config.toml
num_hidden_layers = 15
router_score = "sigmoid"
routed_scale = 1.0
shared_expert_gate = true
tie_word_embeddings = "early"
learning_rate = 0.00126
beta1 = 0.9
batch_tokens = [65536, 131072, 262144]
max_seq_len = 1024
max_steps = 4273
Below are experts of layer 6 (counted from 0) of a mixture-of-experts language model. Rows are named router (the router's row for the expert), gate (a neuron's input weights, with its number), up (a neuron's input weights, with its number), down (a neuron's output weights, with its number) and show model dimensions 0-191. Each number is 128 + 24 x the weight over its row's rms, rounded and kept within 0 to 255.
Before each expert's rows: a language model's description of what the expert responds to. This comes from a sample of Wikipedia text that the model never trained on.

# expert 7
What it handles: Function words like of, the, all, especially in table headers and titles, e.g. Name of, School of, One of, All.
router [ 83 152 115 192 139 124 121 124 134 109 134 113 124 120 145 116 111 146 133  88 114 132 129 103 165 119  96  45 157 148 118 140  86 120 142 100 103 114 139 150 125 147 188 112 120 190 124 117 142 122 142  94  92 126  85 147 135 121  59 129  98  98 150 118 154 127 118 147 117  87 133 135 134 107 121  99  92 140 118 130 121 120 114 129 104 147 133 127 116 105 178 196 159 134 142 138 104  92 109 117 138  80 122 130 146 139 113 137 131 166 135 145  92 103 104 108 125 143 115 115 130 100 134 158 159 142 102 128 145 110 139 110 116  98 146 109 171 125 147 152 100 124 139 145 120 115 181 137 132 100 170 111 160 125 102 126  93 101 110 155  74 108 125 153 170 143 109 132 178 129 149 141 115 161 128 103 145 136 137 137 130 109 118 145 128 140 139  96 125 134 123 166]
gate1 [149 136 167 134 170  93 155 165  64 135 133 131 144 144 141 137 144 147  86  98 149 159 169  96 133 110 142 126 102 111  63 115 125  99 136 131 117 164 176 147 119 126 163 116 145 162 132 134 176 136 104 138 115 145  60 114 122 165 111 130 146 121 134 141 185 141 153 135 133 115  98 124 154 135  92 111  77 106  87 161 135 126 107 142 169 122 140 115 181 122 137 119 142 108 140 164 123 100 149 158 127  97 116 117 127 126 116 102 153 118 131 126 153 129 111 100 142 115 107 138 125 128 133 128 143 123  83 155 132 116 126 154 168 115 151 186 118 129 107 117 158 134 135 131 149 114 124 148 134 151 124 110 146 115 116 107  75 181 133 145 100 154 147 103 148  95 126 141 135 144 169 162 138 111  84 146 172 106 140 139  99 139 114 141 115 103 110 121 124 178 141 139]
up1 [148 143 128 128 173  99 171 132  95 103 120 110 142 141  97 134 137 125  93  84 126 157 163  84 108 139 148 116  79 124  89 120 122 113  80 120 118 171 161 118 121  87 131  98 117 180 103 130 115 110 109  88 113 142 103 130 143 158 126 115 132 138 147 129 139 169 124  80 107 142 114  89 170 144  93 128 108 129  80 130 129  90 115 145 136 124 123 102 140 131 125 118 126  96 149 126 181  92 174 124 138 121 127 109 120 141  95 119 167 107 129 119 111 145 128 116 174 135 148 160 135 134 124  99 152 134 132 151 120 114  73 134 166 170 130 123 144  92 105 142 127  89 138 125  95 112 114  94 127 142 135 146 104  87 116 110 114 186 143 170 111 140 133 117 182 125 118 133 141 161 136 168  99 102  97 149 145 113 141  84 102 102 109 149 111  87 121 112 122 123 129 137]
down1 [160 124  94 162 148 164 151 100 113 145  81 105 175 139 124 101 113 160 153  98 157 121  88 132 181 114  92 156 113 137 123 152  99 149 160 134 125 137 140 106 124 136 117 131 133 129 143 146 153 116 106 150 135 105 112 129 101 159 122 134 121 120 113  82 113 140 139  98 187  95 110 147 186 151 183 144  81 101 158 122 123  95 142 142 145 116 152 105 163 135 117 108 144 130 102 126 128 155 149 143 113 128 152 144 140 132 116 136 121 141 154 120 185 134 132 167 118 140 108 172 182 124 108  79 136 152 129 149 162 110 108  96 128 164  96  99 102 135 135 126 127  47 130  93 149  82 111 127  81 131  94 120 105 111 128 101 117 131 130 136 129 115 128 101 159 138 113 127 138 135  92 125 135 146 120 159 121 115 109  98  99 141 113 143 134  91 163 100 134 132 147 136]

# expert 57
What it handles: Inner syllables of place and club names like Fl-am-engo, Frankf-ur-t, Fen-er-bahçe, plus table pipes, commas and coordinate °N.
router [111 176 109 163 118 130 150 164 120 141 113 106 122 125 116 107 130 110 126  69 127 168 112  99 133 146 111  94 124 113 124 104 137 112  97 128  93 143 166 125 167  92 118 131 136 119 107 119 158 117 160 102  76 132 122 148 151 108  74 112 141 137 119 143 113 158 120 203 134 134 115 116 142 115 179 130 143  91  75 135 101 138  95 106 121 114 102 127 161 123 145 134  75 152 121 137 129 160 100 126 117 138  90 145 113 102 155 152 132 128 153 148 127 104 140 152 176 138 115 105 106 119 119 133 154 154 130 139 141 136 100 102 150 102 153  90  80 124 161 106 136  92 137 160 106  90 124 159 124 114 184 128 139 110 172 105  69 126 149 100  87 121 121 145 134 144 129 122 163 142 157 138 152 146 148 103 124 139 137 140 132 138 107 142 115 102 100 158  75 131 122 152]
gate1 [111 130 119 102 165  90 192 173 150 197 109 109 135 109 151 159 116 119 159 127 140 149 118 113 141 145 163 136  94 146 129 118 151 142 160 112 114  99 170 126 150 120 102 130 109  99  82 129 138 153 143 103 119 174 132 138 128 151  97  87 113 126  80 108 133 119 122 194 123 133 102 116 117 122 135 119 136 104  91 156 119  79 134  90 110 128  92 118 155 177 150 158 112 112 142 136 132 161 106 117 110 148 146 140 106 146 159 135 104 122 197 163 117 148 153 108 179 120  74 128 138 126 130 112 118 139 120 128 122 132 122 115 108 126 171 168 125 134 144  95 116 110 110 128 161 105 150 150 126 133 113 136 143 132 122 107 141 169 111 116 118 142 137 135 141 120 144 170 178 147 157 164 139 126 135 128 173  97  97 157 140 123  98 152 123 166 121 124 125 164 136 137]
up1 [120 123 102 104 156 115 113 167 130 165 121 149 141 146 138 123 119 161 121 116 110 164 138 146 114 180 126 131  80  90  86  94 147 143 152  80  81  99 167 105 162  87  98 102  80 128 123 111 148 145 161  99 126 140 120 128 149 141 130 135 154 142 119 140 128 164 114 144 143 120 113 117 118 112 165 138 177  97 123 133 137 132  98 107 103 147 126 126 147 147 154 138 155 104 165  96 132 114 126 122 127 161 159 151 126 118 100 115 132 171 143 158  82 127 151  81 154 151 110  95 153 149 138  93 101 130 124 131  53 110  95 127 138 102 152 145 107 136 137 106 154 100 117 152 143 141 165 136 121 113 165 167  89 130  97 118 138 162 150 154 114 156 134 128 138 138 126 182 126 138 164 143 127 145 139  95 130 113  92 129 106  88 128 129 117 112  83 125  91 161 112 112]
down1 [130  86 120 142  98 108 126 131  96 183 122  89 148  94  87 142 125 118 161 119 189 116  71 124 147 129 132 151 105 118 103 128  97 130 156 113 183 131 159 134 101  89 126 155 130 144 109 140 164 122 157 118 132 146 128 144 124 166 146 154  89 133 121 140  87 102 154 114 124 117 138 164 159 167 128 158 114 105 160 121 106 140 125 154 144 112 159 104 106 129 154 107 132 111 132 145 113 125 157  96 109 165 119 106  90 165 123 177 120 172 143 149  86 105 128 123 111 130 129 160 184 105 132 120 115 139 114  99 149 100 162 165 109 130  81 142  77 117 130 154  99 123 114 105 132 135  63  99 154 131 117  49 157 111 140 141 141 168 113 129 151 128 145 127 123 120  93 132 133 140 125 138 104 150 118 109 145 127 154 139 150 121 134 120 122 113 133 112 116 128 133 149]

# expert 12
What it handles: Frequent function tokens like the, commas, spaces and periods in biographical prose, and the ia in Bosnia and Herzegovina.
router [ 89 162 110 175 145 113 116 161 133 134 105 130 111 127 112 102 100 133 162  88 140 145  90 118 136 124 115  80 151 108 124 119 146 131 136 114 113 150 120 101 110 117 159 124 149 128 143 118 143 107 145  79 137 109 131 137 145 152  91 110  78 158 137 149 151 126 112 172 143 146 140 184 114 131 140  98 113  97  79 132 138 147 165 148  92 100 145 107 111 111 194 134 115 129  84 137 116 118 112  83 122  99 110 136 115 121 137 170 137 139 161 135 124  90 124 120 132 103 116 168 124 117 131 123 154  97  87 151 137 141  91  89 112 138 152 103 120 158 159 150 125  73 154 168 129 119 139 129 155  94 171 141 186 102 123 118  88 132 106 146 121 153 174 133 140 153 144 121 136 135 142 117 136 104 158 121 170 190 155 144 132 156  86 151 128 119 137 106 125 132 126 135]
gate1 [115 123 121 104 154 120 150 150 142 148 138 143 115 112 116 143 142 115 115 112 144 153 154  93  98 101 127 120 163 137 167 126 137 108 148 120  85 150 181 132 155 123  98 155 100 121 130 122 170 126 115 111 130 129 124 132 152 112 124 158 151 135 166 181 124 126 168 117 129 120 131 143 136 135 118  92 128  90 114 133 133 125 125 121 119  97 104  93 174 122 215 133 104 125 142 179 139 123 132  99 120 153 138 116  97 116  80 121 119  95 132 116 108 133 139 165 148 166 104 126 138 159  75 150 149 107 115 147 106 178 140 118 180 122 126 153 122 125 127 115  87 167 144 127 181 127  92 191 133 159 144 139 157 114 141 155 108 144 130 126  92 150 129 130 126 121  96 117 180 128 166 145 113 149 126 127 152 122 156 157 138 136  99 131  51 146 137 100 109 148 136 121]
up1 [126 140 101 120 156 117 172 119 120 160 134 141 125 122 104 115 139 121 146  70 127 152 162  77 118 140 167  97 109 113 163 136 126 133  98 101  83 154 177  78 137 107  96 149  98 140 125 128 102 161 104  83 133  99 136 119 155 125 154 118 150 144 177 146 134  93 162 117 153 103 151 126 126 105 123 102 142  95 105 128  91  77 116 114 128 135 118 131 124 116 166 122 121 114 143 135 152 109 158  91 113 164 122 135 152 103 116 132 154 140 145  92  91 145 137 132 141 133 161 141 106 139  96 135  72 119 123 136  88 146 110 142 150 159 157 147 123 116 122 167 129  88 179 157 157 104  96 134 104 158 160 130 114 140 126 156 151 151 147 164  96 134 116 128 132 110 132 101 104 123 173 134 114 147 120 117 147 161 132 125 134  63  68 111 114  98 116 106 137 123 143 101]
down1 [139 111  96 143 156 127 129 119 116 143 177  97 151  71 131 120 135 120 114 165  95 153 139 127 124 107 116 121 110 121  82 110 115 144 157 135 137 108 162 149 120 128  87 175 124 143 127 167 113 130 154  97 140 181  99 147 153 120 161 165 107 117 110  91 109 136 159 148 120 113 110 162 155 159 121 137 111  98 199 103 125 103 138 156 153 117 104 146 177 122 106 115 154 150 166 122 141 156 153 149 148 131 126 159 120 128 114 112 130 106 143 122 117 135 125 146 129  67 140 168 142 103 101 133  93 103  88 137 132 140 131 156 129  74  87  88 145 102  82 138 145 153 133 120 129 116 100 135 115 151 108 101 144  86 168 106 150 118 104  75 134 113 145 157 167 168 126 108 132 127 163 168 117 108 114 145 156 114 125 100  88 112 121 111 129 154 119 126 116 131 130 130]

# expert 47
What it handles: Nouns and verbs about personal life after his, her or a name, such as death, died, married, wife, birth, killed.
router [ 97 205 135 193 128 130 120 141 113 125 138 115 116 132 111  89 109 123 144  74 120 165  72 121 126 128  91 117 110  92 129 114 132 163 147 108 136 118 126  91 112 127 122 121 127 160 135 112 117 136 126  93  89 147  94 160 139 126 110  74 108 109 126 167 185 134 130 159  97 151 155 152 140 138 134 132 147 112  91 105 116 139 162 119 109  88 112 131 137 153 152 127 133 105  82 119 131 143  99 128 114 102  74 154 103 121 147 135 146 146 191 117 152  89  84 141 157 148 123 145 102 103 138 120 134 104 123 130 166 126 133  97 116 145 136 136 118 128 149 125 103  67 156 147 110 110 130 145 159 133 186 114 169 137  86 122 102 137 111 139 134 136 155 129 156 139 128 132 139 137 147 115 129 108 165 141 152 184 117 138 143 150 128 130  80 154 119 106 122 122 111 121]
gate0 [ 94 145 132 117 131 143 105  98 156 129 160 171 134 136 139 132 129 133  96 145 118 156 153 100  93 102 122 118 110 171 159 102 133 122 140 148 121  95 104  95 127 151 132 130  93 168 158 124 142 129 111  93 126 113 159 182 118  91 125 115 102  94 113 129 128 105 166 115 133 113 149 119 129 152 124 158 151 150 152 124 142 118 136  94 115  93  82  93 106 161 126 148 123 112 110 103 140 137 137 115 118 143 108 160 133 128 102 140 110  96 169  90 116 113 103  85 125 115 110 116  96 118 145 135 132 116 109 151 117 171 118 141 168 123 139 136 172 112 147 114 117 106 113 137 125 174 100 109 189 147 170 134 124 128  94  78 140 111 130 132 127 106 165 112 182  87 118 146 100 141 106 136  82 130 150 162 166 147 137 107 192 163 126 129  99 142  94 146 112 138 163  80]
up0 [164 121 158 107 128  89 142 137 123 143 151 119 110 140 190 140 157  81 117 145 163 116 114 147 144 166 148  88 142 151 111 113  79 119 174 106 131 142 160 133 125 163 119 112 138 157  77 148 162 165 142 170 130 129 139 116 171 167 124 120  96 140  83 109 160 115 111 140  90 126 157 124 129  98 102 145 130 142 111 150 145 164 130  97 161 104 173  90 124 127 124 145  96 113 109 131 118 158 151 112 148 128 122 147 124 153 127 161 129 147 126 114 113 108 127  98 128  96 124 102 158 130 157 134 106 141 144 117 180  94 159 109 114 151 135 133 143 120 129 152  73 162 148 101 112 131 126  55 133 154 148 132 111 137 137 153 110 165 122 148 164 105 120 118 135 152 144  96 141  88 122 132 131  97 127 143  88 135 148  92 100 150 116 100 101  89 123 108 130 171 152 137]
down0 [138 164 104 116 132 114 100  87  91 122 108  83 154 133 133 114 117 167 138 135 127  84 147 108 140  73 134 131 147 130 137 116 108 162 112 130 100 160 151 109 124 167 131 137 106  86 187  89 148  99 145 156 130 133 142 107 115 130 119 144 114 137 149 166 141 139 107 124 144 155 138 169 103 114 123 123 125 105 175 142 114 149 148 164 102 104  99 135 133  88 119 176 102 159 180 106 110 113 132 111 129 133 109 113 117 141 108 117 113 102 107 169 133 142 168 142 118  72 129 106 163 107 135 139 137 105  93 145  87  98 124 147 143 136 154 130  95 170 120 145 141  92 117 131 109 119 131 125 123  92 121 102 126 153 168 139 108 121 137 120 136  87 114 141  74 131 123 120 126  94 168 123  94 142 115  88 134 102 180 112 100  66 101 145 124 124 161 148 108 122 103 162]